Weights of a small mixture-of-experts language model, trained from scratch on English Wikipedia.
Size: width 320, vocabulary 8192, 24.5M parameters.
Experts: 112 GeGLU neurons an expert, 2 picks a token, a softmax router.
Training: a variant of SOAP for the experts, 4897 steps.
Below are experts of layer 3 (counted from 0) of a mixture-of-experts language model. Rows are named router (the router's row for the expert), gate (a neuron's input weights, with its number), up (a neuron's input weights, with its number) and show model dimensions 0-159. Each number is 50 + 15 x the weight over its row's rms, rounded and kept within 0 to 99.
Before each expert's rows: "gets" lists some tokens that make up at least twice as much of what it gets as of all text. This comes from a sample of Wikipedia text that the model never trained on. Tokens count by the router's weight.

# expert 3
gets: "1", "9", "0", "2", "8", "7"
router:43 28 70 45 58 38 58 59 38 33 40 26 31 37 91 66 51 58 45 36 49 30 31 39 50 69 76 34 55 55 49 59 42 64 49 53 68 45 41 44 26 55 86 27 69 66 42 31 64 55 26 57 35 41 54 40 32 40 42 56 32 49 32 54 45 37 48 34 68 72 49 33 56 51 61 45 42 60 67 33 54 65 36 30 37 51 51 49 36 70 37 64 20 84 72 28 47 53 57 47 71 53 43 63 64 54 68 54 62 49 67 06 44 48 67 54 61 33 63 63 50 54 78 60 77 49 63 75 39 51 51 65 58 48 49 55 36 52 55 38 61 23 73 35 26 53 76 67 69 31 52 71 55 57 39 56 69 53 76 40
gate0:67 72 38 38 50 61 32 51 55 26 45 52 49 68 72 45 36 55 40 33 57 54 40 67 31 61 31 50 30 31 46 73 64 51 39 65 47 60 45 09 46 26 41 48 58 74 50 32 49 63 75 41 50 51 16 33 58 54 18 56 47 34 56 54 45 69 57 56 52 60 43 58 36 47 42 66 43 61 40 75 56 53 67 36 40 38 20 47 49 38 26 57 90 38 43 51 61 69 42 48 60 62 62 65 48 57 41 32 91 21 92 70 56 57 56 53 48 45 50 36 57 26 68 51 34 40 22 51 40 42 47 58 30 53 68 83 35 26 36 52 49 34 56 45 37 62 28 16 63 48 38 71 69 54 76 34 58 42 51 35
up0:64 66 37 45 44 64 55 48 61 43 41 54 52 61 58 42 50 34 37 81 48 45 21 30 48 34 80 56 49 71 47 40 61 46 46 56 56 38 43 65 46 55 36 66 46 74 56 49 61 33 49 49 26 53 40 43 23 46 68 43 74 60 62 39 42 69 31 66 56 62 53 85 55 60 50 43 63 54 54 38 65 05 39 60 43 50 90 63 60 65 38 72 26 69 49 61 62 47 67 53 33 37 50 43 70 48 86 56 38 39 51 31 16 65 51 50 57 46 59 70 38 47 75 56 84 71 74 60 68 53 39 53 53 63 30 45 51 75 61 46 62 47 44 56 43 48 62 69 47 62 30 60 31 43 38 49 56 58 52 48
gate1:40 40 42 36 68 32 61 50 45 35 32 60 26 49 27 62 82 50 35 26 70 38 40 43 54 17 50 63 49 48 66 42 41 45 40 30 53 60 52 42 62 62 22 48 33 54 26 41 41 08 36 23 43 57 39 62 33 48 35 14 65 68 27 37 43 58 32 68 45 47 44 31 51 53 84 50 63 52 45 43 28 63 53 31 25 54 59 56 61 50 26 59 35 77 89 56 59 64 29 28 45 57 44 95 32 20 55 76 40 65 29 62 41 44 41 60 45 19 60 41 35 69 59 68 30 48 41 49 51 49 63 44 54 48 57 58 58 62 79 47 66 66 33 55 32 53 61 70 38 58 62 67 55 66 17 58 48 54 38 54
up1:60 37 49 54 01 50 57 46 53 59 70 52 58 74 63 61 61 47 63 42 52 45 67 70 39 36 83 53 52 43 26 92 28 59 54 28 52 61 60 49 81 56 49 43 24 38 32 54 41 38 56 47 28 31 21 37 55 65 39 64 61 39 37 67 36 60 36 60 43 41 65 56 50 67 64 50 80 74 84 26 45 46 35 00 52 66 68 78 64 83 62 35 52 56 67 67 68 34 05 50 54 44 65 71 43 34 41 55 44 40 38 51 55 62 62 26 65 56 58 40 56 64 58 50 17 55 64 50 35 60 47 52 69 60 47 56 45 43 41 64 33 66 45 49 41 69 62 74 60 49 49 50 31 55 50 25 71 45 27 71
gate2:49 44 36 29 46 49 64 64 36 69 37 38 85 33 65 63 32 52 52 58 59 47 38 41 47 69 39 59 52 48 67 66 73 41 43 48 49 50 48 47 34 57 26 52 54 57 47 20 47 42 50 34 46 32 38 40 37 45 48 60 63 55 35 64 46 42 48 24 42 42 57 87 42 41 76 30 56 51 42 78 43 36 65 53 41 81 60 32 46 55 67 50 27 65 93 60 66 42 70 51 77 51 30 77 54 29 58 53 40 59 32 75 40 50 44 68 54 59 55 68 51 44 51 47 50 50 67 59 26 47 52 57 87 53 67 57 60 38 35 62 49 33 58 67 37 36 33 33 74 64 57 56 30 63 51 51 65 55 30 45
up2:55 46 67 41 63 66 31 48 24 85 54 26 26 36 49 34 57 49 75 37 50 43 69 41 42 71 40 45 47 27 43 72 61 55 26 41 39 56 32 42 30 40 34 70 45 66 19 40 33 44 67 34 71 57 66 45 56 28 20 60 46 53 63 51 59 59 53 63 61 48 34 22 39 69 46 51 68 62 44 42 70 65 39 36 39 48 85 51 67 87 35 45 57 57 73 36 45 33 83 42 24 83 58 42 28 62 34 44 45 65 36 38 66 53 53 54 31 27 49 61 55 52 81 40 42 44 56 67 53 27 50 28 72 63 21 42 22 39 42 48 56 81 35 52 49 63 70 58 41 53 66 55 68 39 50 50 48 38 59 50
gate3:56 68 54 62 81 70 27 30 40 57 48 55 81 52 41 38 55 42 45 75 50 44 40 25 62 82 84 51 32 46 69 31 64 38 54 42 64 51 55 53 42 58 52 30 60 78 53 52 64 40 58 42 48 74 33 33 52 44 52 41 31 43 72 58 60 46 40 18 73 64 44 55 40 31 49 64 58 63 41 56 44 52 16 33 50 61 61 62 49 42 62 60 76 62 85 28 37 64 31 42 39 79 40 41 34 57 34 51 23 49 46 54 46 69 65 61 57 50 34 56 53 49 45 68 57 49 39 44 28 77 64 43 52 42 54 56 54 56 39 37 33 74 59 76 63 73 47 40 59 48 41 29 41 73 48 75 62 38 36 48
up3:47 51 50 52 45 26 47 58 77 40 54 67 55 53 27 50 70 65 41 68 29 13 54 53 26 54 39 78 71 55 27 83 71 75 60 75 67 34 33 56 66 49 50 50 62 45 37 64 39 35 74 47 52 32 51 64 71 69 38 43 53 30 37 55 46 52 50 56 33 29 64 36 58 78 61 55 80 56 39 55 41 57 79 53 70 42 63 71 68 64 77 58 38 41 37 55 71 68 42 49 29 48 60 40 36 34 39 64 62 68 55 41 64 37 59 64 60 10 29 54 55 61 51 61 19 44 45 23 34 43 52 76 85 57 60 74 45 44 68 48 65 52 47 39 50 17 50 42 33 46 31 62 63 59 59 45 40 54 33 39
gate4:65 23 61 52 64 34 43 24 38 38 51 48 38 57 41 51 76 40 68 57 39 65 31 56 40 34 44 54 37 59 38 42 53 50 81 53 60 40 37 59 38 51 54 38 37 39 45 45 30 52 52 51 57 54 69 28 36 47 42 61 39 59 39 43 42 31 40 40 40 49 32 28 62 66 82 63 60 77 17 79 51 33 49 35 77 57 32 38 33 39 46 81 38 47 39 26 39 43 81 64 44 62 57 26 44 32 59 31 51 31 30 53 46 79 55 66 58 66 20 51 42 68 09 66 38 64 61 58 52 53 47 57 69 87 71 55 55 33 32 39 51 34 34 46 57 44 57 59 42 57 45 64 46 62 73 46 30 55 60 68
up4:34 47 60 72 47 58 62 64 73 59 67 38 31 62 50 34 35 26 19 39 47 46 39 36 64 85 24 58 47 84 53 49 53 41 50 74 47 24 58 92 56 41 55 54 39 19 67 31 49 49 74 64 36 41 39 39 66 64 59 64 39 56 30 53 42 53 40 83 81 36 62 24 45 50 81 49 70 49 33 73 40 57 75 26 65 44 36 46 49 51 60 46 43 40 64 32 36 70 76 43 44 45 45 36 67 55 63 35 62 51 34 49 36 31 42 65 53 75 42 74 62 41 68 59 57 59 60 63 59 46 52 44 57 57 68 43 44 23 77 62 42 68 33 42 16 55 45 40 63 76 58 62 39 45 63 30 63 57 29 56
gate5:44 38 15 63 39 47 69 12 66 40 56 38 59 59 16 76 49 48 55 34 47 58 48 61 81 59 78 45 64 36 67 38 38 48 38 21 45 41 43 36 51 75 52 47 66 15 59 38 36 55 59 57 71 55 67 60 77 51 38 76 43 40 46 49 03 52 59 48 75 50 48 72 41 66 51 46 50 73 58 49 57 40 45 54 54 60 62 49 52 44 18 47 42 48 64 43 52 73 59 55 22 39 53 47 24 67 32 55 60 62 37 49 30 53 39 28 59 62 49 65 60 33 71 40 48 45 39 38 35 30 32 47 60 64 43 57 45 74 72 50 41 44 32 42 59 70 40 28 45 39 42 51 46 42 80 36 71 45 85 24
up5:37 27 62 47 23 74 56 50 39 52 53 40 63 70 43 37 60 62 41 52 49 42 58 24 38 81 49 78 41 79 92 67 47 59 48 28 89 63 57 43 63 66 56 36 55 65 39 44 30 74 57 52 69 63 29 42 69 63 45 52 28 41 59 62 26 76 21 28 52 55 47 65 49 67 55 50 27 51 62 22 26 44 39 64 55 39 57 68 30 27 24 58 56 52 48 43 49 61 63 54 59 56 74 35 43 72 48 42 42 52 62 73 46 33 59 39 57 41 52 57 57 52 40 38 37 82 34 47 47 41 57 50 57 43 50 66 62 67 68 37 62 30 56 42 43 28 49 35 63 74 89 45 50 26 64 42 79 72 47 55

# expert 6
gets: "al", "ing", "ation", "or", "it", "ion"
router:39 44 55 27 49 63 40 44 35 57 24 49 22 40 29 46 85 43 70 46 81 61 36 55 56 66 57 18 77 72 60 49 46 56 49 38 61 62 39 40 47 42 65 64 48 68 56 50 40 45 42 45 61 62 51 41 78 38 65 74 99 38 54 60 74 26 55 37 43 42 41 54 67 53 25 54 63 33 48 40 64 34 62 37 34 62 32 46 31 48 47 52 32 44 49 61 50 39 26 56 66 17 42 57 37 48 60 57 52 70 66 53 48 36 36 42 52 78 29 39 43 35 57 37 52 64 29 61 41 54 36 48 65 48 09 44 43 43 48 65 42 54 32 55 39 54 60 60 73 34 27 19 49 44 59 38 80 67 55 24
gate0:71 60 47 52 59 50 78 54 58 50 51 59 28 55 71 52 35 55 29 64 43 64 58 78 51 44 72 79 47 30 41 58 57 71 71 62 33 41 39 51 41 47 53 37 45 47 28 41 34 65 61 45 58 69 37 74 45 74 45 51 63 44 61 61 25 42 13 46 45 62 51 42 29 61 39 50 44 51 19 58 54 46 50 49 43 49 19 37 56 63 09 74 74 34 29 57 67 51 49 36 49 52 97 55 48 39 40 29 62 33 73 60 48 69 32 71 46 66 42 37 22 40 55 51 33 44 30 53 35 59 73 56 37 21 62 54 37 47 46 44 37 31 59 39 32 80 50 70 52 45 45 58 50 34 31 57 43 55 62 82
up0:93 37 17 62 45 56 74 58 68 52 54 71 43 46 43 22 51 51 26 48 40 49 56 36 40 42 61 35 62 72 52 63 73 73 33 44 53 39 35 44 22 52 53 65 60 62 41 42 49 29 35 55 65 40 57 30 38 33 62 51 54 38 49 35 25 49 29 59 36 51 46 72 59 47 46 42 64 45 60 59 38 17 50 31 84 64 41 47 38 36 39 53 42 79 39 59 53 62 34 32 47 52 38 34 31 40 62 71 48 27 51 22 72 73 66 45 27 70 97 62 47 46 72 53 45 54 44 68 41 33 28 49 70 57 46 63 57 47 25 40 73 26 69 33 18 53 44 42 72 40 44 52 60 52 38 44 38 61 36 47
gate1:47 48 45 64 50 50 52 55 43 54 65 48 24 34 60 37 78 87 44 35 91 48 50 59 41 18 58 61 46 64 57 76 44 29 55 36 38 60 59 46 54 52 44 36 35 59 48 41 42 56 31 56 47 47 23 43 42 68 42 08 62 93 19 33 57 51 32 63 85 41 29 25 39 32 49 48 41 53 50 26 42 26 57 48 50 36 59 37 57 53 06 41 45 58 61 55 68 60 24 47 70 42 40 53 39 45 58 56 47 60 64 56 26 47 55 70 54 26 42 64 50 52 35 28 50 41 56 37 30 39 72 69 47 39 54 37 44 56 52 65 41 33 54 62 43 42 43 49 45 58 74 47 21 35 32 63 36 54 41 32
up1:60 48 54 51 45 46 50 22 36 43 52 73 37 76 64 85 45 66 67 37 51 30 77 91 41 59 56 38 60 31 66 69 32 37 18 23 72 43 43 31 66 58 51 17 24 35 40 54 54 34 44 48 26 54 43 46 61 24 55 56 51 26 39 57 16 62 50 71 59 55 59 68 55 55 66 41 51 46 75 43 35 62 61 23 42 77 50 77 58 53 49 48 58 44 52 69 47 43 48 35 46 39 39 64 58 46 50 46 55 68 27 42 44 57 64 44 73 43 60 52 54 49 55 25 65 41 33 60 65 67 32 61 71 50 28 63 49 44 50 45 46 67 61 47 56 40 37 88 40 42 56 34 42 43 56 40 56 21 30 74
gate2:71 27 35 60 54 74 36 59 47 82 79 37 52 42 49 70 69 68 78 52 50 58 27 35 60 54 39 51 62 36 78 44 48 37 29 64 40 73 50 52 24 59 33 49 59 57 36 72 45 50 84 44 57 37 53 49 49 39 69 65 62 33 63 55 44 54 73 61 55 39 63 80 43 58 64 46 55 59 71 34 59 40 56 52 53 55 41 41 49 50 44 64 66 32 60 40 74 36 65 51 65 38 57 89 32 53 99 54 61 23 54 51 55 23 49 61 31 41 51 44 27 46 37 53 45 60 79 34 56 55 76 39 56 59 46 59 81 47 23 55 42 36 45 43 52 48 32 48 54 41 26 71 34 77 70 47 60 60 29 30
up2:53 79 33 38 73 36 35 45 25 53 58 45 31 23 66 59 67 60 47 47 35 38 49 31 63 42 55 34 38 34 29 45 70 73 20 48 29 56 35 55 54 61 50 53 36 54 35 50 32 65 50 60 29 53 55 55 64 43 46 63 44 57 73 60 40 60 54 55 56 31 48 46 55 37 62 64 35 69 36 45 71 65 44 40 39 62 51 61 47 53 42 55 69 62 46 56 34 45 60 35 49 59 31 27 43 80 28 58 24 50 44 47 60 61 66 69 57 41 60 45 73 36 62 67 50 40 85 55 51 45 38 68 35 61 45 37 19 34 52 22 22 60 24 47 49 65 74 42 45 48 41 53 58 50 46 68 39 52 49 66
gate3:64 52 64 64 63 38 30 45 30 55 51 23 38 46 65 39 40 65 50 51 49 53 52 38 56 65 74 39 26 50 41 71 67 43 38 38 44 32 35 64 62 58 58 23 29 62 28 66 47 51 48 34 41 61 51 59 50 33 74 30 13 49 78 86 49 62 41 30 65 34 50 56 50 47 66 87 56 58 26 53 68 65 51 48 46 54 43 53 56 42 53 53 50 60 56 46 30 82 48 73 60 77 46 24 61 53 36 50 51 64 47 67 48 61 55 49 64 41 52 28 49 21 53 63 73 85 24 44 44 74 65 43 49 66 36 40 51 43 39 78 14 80 65 19 37 52 61 36 28 39 36 37 56 87 70 35 72 57 35 58
up3:33 67 74 58 34 54 58 40 78 45 41 55 53 47 73 39 72 77 58 56 44 29 60 58 33 48 24 65 72 50 53 48 73 71 40 45 98 37 54 60 67 73 41 58 56 61 40 25 34 51 63 50 58 48 29 33 75 56 38 35 44 41 47 57 49 33 48 39 56 38 54 31 62 58 50 48 49 72 43 41 57 38 51 44 68 69 38 53 81 49 66 45 39 62 70 23 62 35 37 35 30 60 64 47 58 38 40 60 53 62 41 36 79 36 40 71 60 42 60 63 49 58 74 63 47 67 34 39 33 65 41 47 63 30 62 53 30 62 76 15 54 48 42 53 40 37 65 41 60 34 58 51 52 57 63 43 68 52 37 63
gate4:37 15 46 52 25 36 64 31 50 36 78 57 40 37 09 91 51 47 41 63 38 53 47 37 13 60 72 48 62 46 39 63 51 47 75 57 48 19 48 62 18 58 29 48 40 48 54 74 41 41 67 47 50 36 67 59 46 32 36 62 51 65 71 66 44 52 51 62 60 47 38 23 84 49 50 49 67 76 51 66 59 41 33 48 50 62 27 42 40 43 52 54 36 76 50 13 54 38 40 55 64 40 33 37 34 66 81 50 43 44 40 53 51 63 50 82 40 62 31 55 66 48 20 83 76 42 81 71 68 69 52 45 66 72 58 66 56 44 33 41 46 49 39 42 37 56 60 69 41 67 54 70 74 90 65 53 49 60 44 39
up4:83 46 64 33 55 55 61 51 60 55 67 37 59 68 39 58 57 36 33 49 58 54 36 61 51 70 55 48 47 56 35 57 44 38 42 67 34 47 66 74 44 41 56 34 29 35 34 37 36 35 61 81 50 37 15 44 59 57 42 59 57 60 16 54 61 45 57 69 53 39 53 18 51 36 73 67 55 60 52 60 24 27 59 19 43 70 35 43 60 64 68 59 41 48 40 39 67 82 54 44 42 60 33 58 61 67 50 45 57 34 18 56 56 66 51 38 58 51 26 56 47 60 48 56 42 73 63 53 40 37 62 18 53 35 47 42 42 49 44 77 51 65 49 47 50 56 35 71 56 53 64 37 45 25 60 36 69 64 27 58
gate5:20 40 42 61 36 50 49 25 73 98 72 71 52 60 35 44 52 59 50 60 46 82 20 57 66 68 54 42 67 26 70 60 50 44 27 37 73 59 25 53 69 79 36 76 99 61 43 24 41 47 46 46 88 50 68 78 41 38 38 77 38 54 56 53 42 51 76 74 50 59 50 52 35 53 38 25 36 78 35 57 63 42 35 37 37 46 35 54 51 69 41 55 66 59 48 52 40 32 67 30 48 21 50 44 29 47 56 67 55 42 38 72 47 60 43 33 77 51 42 51 47 65 82 58 81 47 50 47 36 60 39 50 68 72 46 59 69 55 48 36 49 38 37 39 60 75 45 44 51 49 39 73 29 53 72 52 34 45 58 54
up5:47 50 47 57 59 62 29 61 71 48 30 37 26 84 42 44 41 52 36 37 44 48 50 48 40 55 58 37 54 60 55 43 44 56 18 52 47 69 44 64 50 63 67 08 53 59 43 63 29 74 54 56 49 62 56 17 75 62 34 60 61 41 67 45 39 54 33 24 38 50 17 71 31 42 70 18 28 49 47 29 60 19 59 20 31 20 54 57 31 43 17 71 39 41 35 35 48 51 34 81 34 44 44 59 61 57 76 43 50 56 68 70 60 69 22 22 48 62 27 43 58 37 40 59 40 43 43 46 67 37 55 64 30 85 40 65 41 76 56 13 31 60 67 61 53 40 43 53 43 43 60 35 63 19 51 37 63 41 56 50

# expert 18
gets: " |", "s", "–", ";", ",", " /"
router:65 36 44 21 44 51 59 32 59 35 50 53 41 50 38 57 43 58 43 70 25 21 79 62 67 50 53 45 52 49 63 51 80 41 61 46 38 51 60 44 53 92 50 49 47 34 47 48 56 30 69 77 69 79 43 62 47 52 57 43 50 67 26 59 47 31 55 46 38 22 51 62 33 56 05 47 55 86 52 40 57 57 71 73 45 34 44 32 59 45 48 26 61 55 60 62 69 46 51 47 23 73 49 37 40 64 22 63 47 35 74 61 67 60 43 44 50 42 38 36 51 64 20 69 36 78 77 34 39 72 41 27 66 44 78 69 45 45 54 52 50 60 41 59 60 32 26 34 24 56 68 39 34 40 47 38 25 21 37 41
gate0:61 75 50 68 51 70 32 29 36 59 64 53 26 59 89 47 38 23 36 62 48 33 30 65 07 55 51 67 70 20 28 50 72 47 56 74 36 37 51 51 51 75 48 27 21 71 47 26 53 89 52 55 52 63 38 52 33 63 50 82 43 66 35 54 28 55 42 73 36 49 29 57 30 62 22 59 58 56 54 45 47 35 53 36 59 46 62 56 66 58 37 46 84 39 66 50 44 59 48 49 65 33 78 52 62 59 46 37 57 46 79 60 69 60 57 50 31 58 68 35 36 57 60 53 35 62 44 47 13 67 49 17 42 29 57 54 51 44 42 51 36 38 38 49 48 52 29 35 64 55 53 41 49 43 47 52 61 30 44 52
up0:55 67 30 61 63 51 60 60 62 56 50 51 65 48 22 60 40 59 35 83 41 64 35 40 70 58 43 54 33 53 63 51 35 68 36 77 66 68 63 60 67 58 57 64 74 85 55 37 61 49 35 44 52 34 40 29 27 40 54 42 68 40 65 23 57 69 44 74 49 59 43 71 51 35 26 48 78 69 57 83 63 19 49 41 81 55 38 74 21 44 39 43 61 41 34 68 54 49 75 62 35 54 34 58 69 64 52 52 40 54 57 27 69 67 50 40 57 31 63 70 39 53 81 47 59 69 23 70 69 47 57 59 63 46 13 51 57 74 41 38 64 50 72 34 46 63 39 83 33 46 52 53 55 56 10 31 51 48 55 59
gate1:30 55 57 65 44 45 47 56 26 43 43 49 35 63 49 69 64 88 37 57 77 35 37 42 22 14 58 34 74 66 46 56 49 31 48 21 49 72 62 41 66 44 37 46 37 57 60 30 50 45 17 35 34 24 41 51 29 42 51 43 32 73 54 68 51 42 61 59 53 39 05 16 48 42 52 36 47 24 38 28 57 63 44 53 63 29 53 26 52 60 46 46 32 64 78 60 72 64 43 32 66 52 51 71 37 44 59 65 10 76 58 58 34 49 59 61 50 42 51 36 45 42 45 45 55 19 44 48 64 59 66 28 62 49 29 41 51 69 68 56 34 80 39 53 41 60 48 63 40 79 40 54 39 45 25 55 53 55 47 60
up1:30 35 25 61 45 19 49 46 39 37 62 59 60 56 49 41 40 46 48 41 74 47 37 64 50 28 44 60 51 52 63 70 27 66 43 42 66 58 62 41 61 72 68 25 24 50 47 55 71 23 27 63 52 07 40 66 70 55 61 58 38 62 63 62 20 50 66 62 69 46 49 39 57 55 24 48 84 54 71 40 33 52 38 07 44 75 48 63 53 62 66 31 38 74 54 59 70 28 42 66 35 46 62 61 59 39 53 91 19 53 21 39 48 56 40 53 50 46 39 45 76 64 63 63 25 37 53 39 53 69 36 52 53 48 40 42 69 42 38 58 57 77 42 34 53 49 54 61 32 53 54 76 39 20 37 29 42 28 29 55
gate2:60 51 42 42 71 53 62 56 55 45 74 60 80 58 42 37 76 25 62 47 46 50 28 46 31 51 46 58 56 57 57 61 50 47 35 40 68 43 49 18 41 60 68 51 59 57 71 48 62 37 53 48 34 23 54 60 12 41 52 68 41 09 46 36 43 64 41 37 44 46 43 72 50 30 48 48 37 32 50 41 46 33 42 61 43 46 40 52 49 53 74 52 21 60 44 68 39 51 70 78 46 50 56 77 49 52 75 53 57 42 41 57 57 24 32 99 53 53 30 30 63 31 53 50 59 54 64 37 55 63 62 48 62 86 52 62 72 23 48 66 10 36 67 71 59 50 20 35 81 39 47 53 37 73 67 71 55 53 33 54
up2:54 56 61 29 47 53 33 35 46 58 46 41 51 30 61 43 68 60 54 48 42 31 67 57 45 49 24 27 36 22 26 60 36 47 38 54 43 30 54 50 27 51 30 53 54 44 39 58 45 24 42 52 33 62 64 31 83 45 42 70 56 46 48 49 52 69 41 52 43 32 62 29 61 26 52 56 71 69 58 26 43 55 51 39 52 36 61 25 44 43 53 34 71 55 64 49 58 55 72 42 87 84 37 64 28 62 39 54 59 43 49 35 48 58 54 67 52 30 64 61 52 61 58 37 78 40 68 77 42 58 42 72 42 53 38 50 46 29 34 28 42 58 27 22 64 67 56 40 37 63 40 21 38 53 32 50 56 49 53 57
gate3:17 60 64 47 63 48 38 57 26 53 40 42 26 37 50 21 67 72 51 54 53 67 55 42 55 51 54 54 61 59 65 57 53 44 70 41 57 40 55 38 45 75 33 24 47 68 37 55 61 37 70 56 51 61 41 55 51 31 39 61 04 38 56 43 43 60 41 31 69 25 55 58 41 22 66 68 49 66 32 66 65 52 45 45 81 22 10 38 43 41 55 56 39 77 64 59 11 87 46 40 59 66 51 41 45 73 51 52 40 59 48 64 21 44 75 17 61 22 59 46 49 03 45 62 64 84 46 10 45 56 67 48 44 44 34 49 45 31 51 67 46 50 67 56 51 69 41 45 43 33 37 19 55 61 73 54 66 39 30 50
up3:44 46 42 40 42 48 59 49 37 26 17 37 49 58 49 69 58 73 43 61 27 45 69 74 53 45 51 64 75 35 52 55 69 62 27 41 49 37 16 67 59 33 75 52 39 38 49 27 27 42 53 54 51 53 39 52 79 94 39 46 65 29 49 46 29 49 54 20 56 39 67 36 68 76 67 58 31 53 66 27 36 22 81 60 61 60 60 73 48 36 65 54 48 41 48 48 68 54 54 46 17 54 61 61 69 46 68 68 53 58 32 33 54 27 43 72 48 47 56 32 74 60 84 53 36 58 56 53 50 33 66 61 42 38 59 66 31 73 54 28 55 47 51 31 54 29 46 22 43 48 40 57 69 62 36 23 63 57 24 52
gate4:56 21 68 36 45 55 47 26 44 48 56 35 38 61 12 71 68 12 33 84 61 58 51 44 50 62 66 57 26 64 39 29 67 33 66 53 48 45 52 56 60 54 44 50 48 33 79 47 43 53 78 61 12 63 64 50 54 30 50 70 36 39 62 56 43 36 51 66 39 41 39 21 48 38 56 27 72 51 81 63 37 51 70 66 60 48 42 21 60 35 65 62 47 46 38 29 68 62 62 64 37 44 58 27 36 59 46 45 50 34 65 31 69 73 61 71 70 49 39 57 18 62 47 63 50 18 42 60 49 72 40 54 58 48 67 64 61 25 10 37 44 44 22 54 34 79 55 54 61 47 64 43 68 73 53 42 59 77 70 54
up4:53 49 70 43 57 56 48 65 52 52 62 59 58 71 60 66 44 24 15 32 77 45 40 36 58 41 36 44 56 75 53 53 31 60 60 63 33 34 57 76 66 21 60 46 33 42 64 42 46 35 49 74 70 57 22 46 48 65 52 59 63 53 31 42 45 27 59 82 57 67 58 41 35 80 72 78 62 74 48 65 27 26 40 18 19 62 34 56 53 47 37 58 50 45 41 23 40 45 69 35 50 55 41 42 80 75 94 40 27 40 29 69 57 49 33 50 25 42 40 40 67 24 54 39 38 51 34 51 65 30 53 47 45 44 43 65 47 71 70 81 33 37 62 44 48 42 25 74 52 68 63 26 29 48 71 72 68 55 34 41
gate5:50 32 22 52 39 49 52 36 56 52 47 01 78 72 55 63 69 35 47 62 16 82 63 50 75 38 73 50 70 52 90 65 30 67 37 38 51 74 53 87 61 55 63 56 84 56 62 49 56 40 69 65 60 39 40 48 50 53 55 44 44 50 62 46 29 34 45 33 60 63 60 57 53 64 44 32 21 52 69 43 76 34 52 54 32 66 25 62 66 49 46 61 73 41 71 55 60 59 63 44 57 40 44 48 49 95 22 43 37 79 44 52 49 67 52 25 64 43 46 47 61 25 71 59 46 53 41 41 68 51 46 38 58 43 28 64 38 54 58 59 47 71 32 31 47 77 67 43 39 62 47 51 50 67 66 34 51 43 46 59
up5:50 54 43 47 30 88 58 59 59 34 45 55 82 62 41 52 47 40 42 43 48 70 66 47 46 76 59 33 47 73 76 47 32 40 47 42 57 61 43 46 68 66 64 39 50 54 24 30 52 72 38 57 84 68 25 52 79 69 52 21 42 71 52 57 43 32 23 33 46 65 55 53 36 67 45 31 11 68 68 12 51 45 62 43 34 24 39 64 46 44 14 59 66 61 42 42 43 66 51 38 53 71 65 62 35 59 36 51 47 66 83 63 52 72 48 52 42 34 53 55 64 35 41 65 50 61 30 40 45 47 50 26 67 71 46 52 64 63 63 19 44 40 37 58 31 29 72 30 60 56 83 41 65 47 56 53 53 49 45 47